From a checkpoint of a small mixture-of-experts model trained on Wikipedia.
Experts: 96 dReLU neurons an expert, 2 picks a token, a sigmoid router.
Below are experts of layer 7 (counted from 0) of a mixture-of-experts language model. Rows are named router (the router's row for the expert) and show model dimensions 0-127. Each number is 500 + 25 x the weight over its row's rms, rounded and kept within 0 to 999. Numbers have three digits each.
After each expert's rows: "comes after" lists some tokens at least twice as common just before its tokens as in all text. This comes from a sample of Wikipedia text that the model never trained on. Tokens count by the router's weight.

# expert 51
router:524490493534498465482556489525487527495472477481451514455470466511473508491495478494519470436509449493513512488523537474501485511482514507502546466495440512493460529501503503549493502510464485527465530513488514498466506538511517512504500482480537521453506458486504473491483473499507487460509502472504508473457541506501525486488514484510513524494509490523493455524509490494460474450445
comes after: " ", "1", "3", "2", "9", "4"

# expert 1
router:547483523527498499468484526504484525497443462494479512478471480508483498501503471484503458450503507479551517518522471502523467494508471522558545479504464553484470493534507483544487504527467508531464505487494502498473499499487500505508495499485563494506490452492507508497505492499501508496492456506516501514477563509526522511501512534523542528470505447531497480473542528516460460478480
comes after: " of", " in", " to", " at", " on", " for"

# expert 12
router:520469506490481460475493538497497496517482511497493497524470467523473486522482463500497427438555463492489480463482507494532485462502513505477512459502458499502472518522521499539477508501509470491517512550464524517432519519518513508526469469483510520469501456483478489503474474452517512469507486475508464525506530497512537520477515505492510546488486455510497491514539483525476483495465
comes after: " a", " the", " is", " and", " was", " are"

# expert 40
router:526467540500492490482519506525473528495473505494457539473486472483495490515508468454517469479538466478532488496526544488500441473509508535518485481525430509505505549517483461521496512498469464531478505519446519510508517498516512479517470530462526491502534466500496515476499471469497498477483494507506463514473560506509516534502491506483520521510510457488499452516510511532489487470442
comes after: ".\n\n", " |\n\n", "\n\n", ")", "History", "\""

# expert 43
router:513491500482478457481517515525501538462476484482514498513464483524469495504502481511526448494517463432502484523485526499512461472485483535512537464539469494521470525528495485540519543477505467512499519526508487501466512497517478527502449455493526493462503455509514510468461466480511483471545499499499473483493553490526535498478541517539490526539475508526477490517496500478483527482469
comes after: " was", " is", " were", " be", " been", " are"

# expert 47
router:539511526499465468491511535495515502514455482483450508468470502507480496488468453497495505473532487449559487484491530534539482508482485493514533452514474533474482539562495490542504515484466500478475514519459508528497509545496512487495503478490549529506518481508523495501482467460535459504528453473497475492496536499499503500518508490561510495520501472540499496477498500493507474491454
comes after: " ", "0", ".", "3", "4", "1"

# expert 24
router:506486546542522446462536519502512553503473527503494522506481489505497508500528478521513471447515471509523491524523491493517476510483483519550545467501465500517509515529483507515482540493534482497460519523456541491515535530479501511498442491499521481509483484500517525489483478431515480467519518484488477529481526509501522497482536498537538540483542522540470481504503485520478480461487
comes after: " to", " he", " and", " He", " who", " also"

# expert 57
router:503484505499505507503543539515488526481444482476493480509494444492475478521476482485533489439536476515509504469519513498508477495512463524502502442546489458492478525501483451553517535544512465550483511536502496498487503492483524518517458499468533530496503509520500506533498462466515504497512503433494480510445557486504535499503525510515497535519522490527503485486522481493475513489491
comes after: " as", " was", " is", " he", " He", " and"

# expert 22
router:554472474541508499467532514518474525503481512466475534472454484515478485498536402479498481450545447479539482492524534510488486463517486510502526490505484514528472492496508481527500507521473492525455513517502515521508536525514522522481481495478540505509514481512488481490498486470520501486501479473491505501466532502494524535511522535506530558480486503508493465484525531531508524473463
comes after: " ", " (", " $", "–", "/", ":"

# expert 54
router:529513502484514425491520497535477541473471503490478530502470492524472526503503467509484488472529488518514495495537510484509470488476468583489507449484489515471491558498480506511498486517482468515517503508473519522516530466504493497500481471514496521481464480522490488456542497476511501486473485513518466508509580484535497495489533483505502471495509513509504476512567489557487502461481
comes after: " |", ",", "|", " in", ":", " January"

# expert 48
router:522490539497518492438526521498512544470463505498479496511472460487483472522504452497495482475528466513487496505508536503498479482514465523475526466493452489511492487557484468504508564502461519517484511500491530543523535506529513498540454482453563511478528478467481483473499501453508482492480467517460448497466512495495519486509502499510510512523528493521495499475496498540464490502482
comes after: "==", " and", " of", "===", " for", " his"

# expert 52
router:576480513509485491481531545480509519513477498473479490486502495520460493517472405503530488480493458499492477509505533534529455485497450519514546467493446489490477500531494478522501523509509464518449536514467513530517508535493518493520486480462545546501484487509491476514479488496506503487490494493495486542479506504519501513484515517506509577502483484525496487496513496508467476501468
comes after: " ", "1", " (", "3", "2", "4"

# expert 19
router:525490498521491489471546532525494493518465505475455500501451453505482511528499462504549457480531482520512523492513514519508453474486487494501514447550434510517452498532474467499492512510502493500481510508477501534460493485511518497510484488475557536485499460500490489487500466487473511454515505484507470485452518527534514483508518505531502537502490509547499439509515526505453497502492
comes after: " ", "1", "2", " (", "3", " =\n\n"

# expert 0
router:528521541492506468495517499525540520489492463493489512480510485532502494502460484476528470475529489498540516480483538510512488452508455509514515451527488479525485486569466451524484537497492485513465512542461495520468513502476523508491479470479520523495516456464495489504518463461538449491491449518510477493482490522519492516524507498563536517517487477551496508517504524488487495470517
comes after: "-", "|", "\n\n", "==", " •", ")\n\n"

# expert 38
router:527492521485530488488541535515526528493444491482463519476494459499485512527511426482499500452538472485518514495521499509494436516512478525543517463511506478511487533513453484504503521519495458484510531527492488515480529500500487502532474489481542502474491472501489491483495491470506513466493497487499442504467508467531539495504511511515521542491515489514488458495541531506486453497431
comes after: " (", " \"", ".\n\n", ":", "\n\n", "-"

# expert 37
router:558519517506513465484571526513496528499466487462501519482455501491455467511513487474512481472512478462525520474479529491510490472508513520519525470532477546471481510522473476547498530491510500510483513494505526474492568492494514485510485513489534511460525469482487501482490466457542504512515473458498463503495481515487490487487511480550545528523450472525510496486510508508490473500448
comes after: "\n", ")\n", ".\n", ";\n", "==\n", ":\n"

# expert 8
router:545503537512492498480531539485475513472466518468527535490490470499443490485467457447508443475514480496533477504508541504529462462499460508500549476513473496511505485505511467521505540540506477516480508529504529514498505514489518526514499476475540533482499470451501461467481502462477482488495455507483488495457528493515499486503513521562543534501517489531491471495497484510497506488471
comes after: " |", "–", ";", " Best", " ·", " +"

# expert 53
router:524523530532499491466548507515481495488495498503486505504476452508470512513491466457507471480481482524508486506528533520527475452488474512551542477499507544476475526515467493502481527487488456488496551523465493527495529525499509528500478485467558531459489469484444475471479483471507468489486494489514455501484518506537543528492541533495507532481500465505482464504520471502464511480488
comes after: ".", ",", ".\n\n", " that", " However", "==\n"